config.yaml
n_layer: 11
d_model: 224
n_experts: 256
experts_per_token: 4
d_expert: 96
d_shared_expert: 128
activation: "squared_relu"
moe_layers: [0, 1, 2, 3, 4, 5, 6, 7, 8, 9, 10]
router_score: "sigmoid"
normalize_top_k: true
routed_scale: 2.0
balance_loss: 0.00258
balance_bias: false
n_groups: 4
groups_per_token: 3
shared_expert_gate: true
init_std_router: 0.012
lr_router: 0.00128
vocab_size: 16384
norm: "rmsnorm"
norm_eps: 1e-06
tie_embeddings: false
optimizer: "adamw"
lr: 0.00255
beta1: 0.95
beta2: 0.99
grad_clip: 1.0
batch_tokens: 131072
seq_len: 1024
train_tokens: 683400000
steps: 5214
dataset: "wikipedia_en"
Below are experts of layer 5 (counted from 0) of a mixture-of-experts language model. Rows are named up (a neuron's input weights, with its number) and show model dimensions 112-223. Each number is 128 + 24 x the weight over its row's rms, rounded and kept within 0 to 255. Numbers have three digits each.
Before each expert's rows: a language model's description of what the expert responds to. This comes from a sample of Wikipedia text that the model never trained on.

# expert 11
Closing quotes, parentheses. Closing quotation marks and parentheses ending song, film or book titles and quoted phrases, often in lists and tables.
up1:091127092134110111112142126065149123125150160135116146112173153121123139147138144119125161180135126122111127132117121116169132142102120117152102129084118059107169139094069152152147094185134097086125093114140153098168127123158153127129115125126142111152109060116105094145108109150138130145148082121137147125116159151095176126132129178165

# expert 39
Year leading digit. The leading digit 1 or 2 of four-digit years split as 1+983 or 2+013, after commas, "in", parentheses or table bars.
up0:086165116090125119132147098109139149121106114126085123130158138121116179137139150132140145128136183123161131132093132114131139134144138137128112155144108147161153088153126117134106159167162111150133144166171146057123121130164121147120175145154151136137108146114172114108073098146130130154129141136093092131152121126145150182143129125158

# expert 56
Coordinating conjunctions. The conjunctions and, or, & and but joining listed names, places, clauses, e.g. Fiandra and Rubio, Utah, and Nevada.
up0:129117140152109132183106159102138122146149144174093124125140118115136144143152096100133129115142109160096147175099109095123129085146110097088104133124109127097134131125111113152110114129144152145122106075192122138137156149137130126138124123098093171125146110154153141077135117113149158125149139135108130112116094097162141118131125125113

# expert 61
Leading digits in numbers. First digit of years, scores, vote counts and records, especially 1 and 0, in tables and parentheses, such as 1903, 0–3.
up1:124117187118146115102179106130092134129132106123145139144148105113143156148134082103139116124108102131146116113170150159091093126145116145116095159155167159131132123119108114151140139091104125131107123100142169100161076158138109149099126120137143129107126107140112086142185125084131131106128117185120082150154152097117133113095130118131

# expert 49
Table and list ends. Numbers, periods and word endings closing a cell or list item just before a pipe, semicolon or line break, such as sab-re, Vest-land, 26.
up0:135150132147104121129151153089137144127190130153086182096117089133109146136133160145106151150144152130133122122103137113156161131126185133128146145085124164132137136145146111106101118074147143132145126163118120170105163133119144146145087122154095149132174096143088143128113109160093104112147108135128167142128195110136114108110185152104

# expert 0
Predicate nominal articles. Articles and copula-plus-article phrases introducing a description of the subject, often in biographies: is a, served as a, was the first.
up0:111163131087084164124129101118096161141125143142141132174125116110136164137088127120066158131181159075195147158135145063105098148139131147120137098106138108110138115104111116126104114185134160147147079154130116117112127110119170101103143144179104113122132106115119134124120156101100150113156143170122118121140105125129162115143088134128

# expert 38
The letter pair st. The piece st, St or ordinals nd, rd, th, mid-word or word-initial, e.g. snow|st|orms, Holm|st|ed, Sunshine St|able.
up0:108102150081120115141128118089141139062104120156136123133116108144192077163136102091102108141092153105114141144132105135108119127134146131114130100135155162121131148115112123095147130133163135134155130142093141091088135154168083099122134156116141128135126114186125120083138103127125135113117163120115087117106121128125113125150120119127

# expert 52
Year-initial digit 2. The leading "2" of years 2000–2029 in tables, dates and prose, plus wide table separator rows, Tour and Festival.
up0:080143135143116123135134109106148136149108131102148161130166148146125167124120132137133120198131124113112130146058142144137167134171155152143139118109133101128156142124149140207122161172159092171107107118089113130119121106179114124127120147143142115136167077120134137150137119129142111078135150116148136119121174130124121090121131110119

# expert 62
Taxonomic names and authorities. Latin species-name endings and author citations in taxonomy lists, e.g. -ensis, Premna w|ight|iana, Walker, 1866, Moore.
up1:094136131112157103107122097138156100102102095141111138131099151090124086152142141121099120114119150078115128143104076122132110114116141147132159164120118133104140126080103127146130141136119136102121117108136148076077106110104122132115121097147148124112162148145149125140128142121137116130144125108140127161129083133113126113051140121150

# expert 58
Sentence-final periods. Periods ending sentences, often fused with the last word (year., him., es.), plus "=" in baseball statistics abbreviation keys.
up1:092122122179125101097172126125104137125130132121087113132167122124144124183143119149132144105147105127174130113206116125091126131142046111118150142139106145145138133121070147126149109121125147154129116172122153165070118110104162115131129136120159134125131092134111160115154131147128141156122147124139110093131123126156117150115148157133

# expert 54
Capitalized name onsets. Opening capital letter or cluster of a name, often starting a line or after Mc/Mac: McG, Bryan, Magalí, Stuyvesant.
up0:108103115101124145142109118114166121091110129154139070148158135099125137148157136118148105173108113139166161145119127119124132134080156158176119107152142088109120093076157152098160137146153159089149113125139128083128102149136150109090070090135128131128126164132134134159102111094130156137149095123155084124185128124121122141095153086147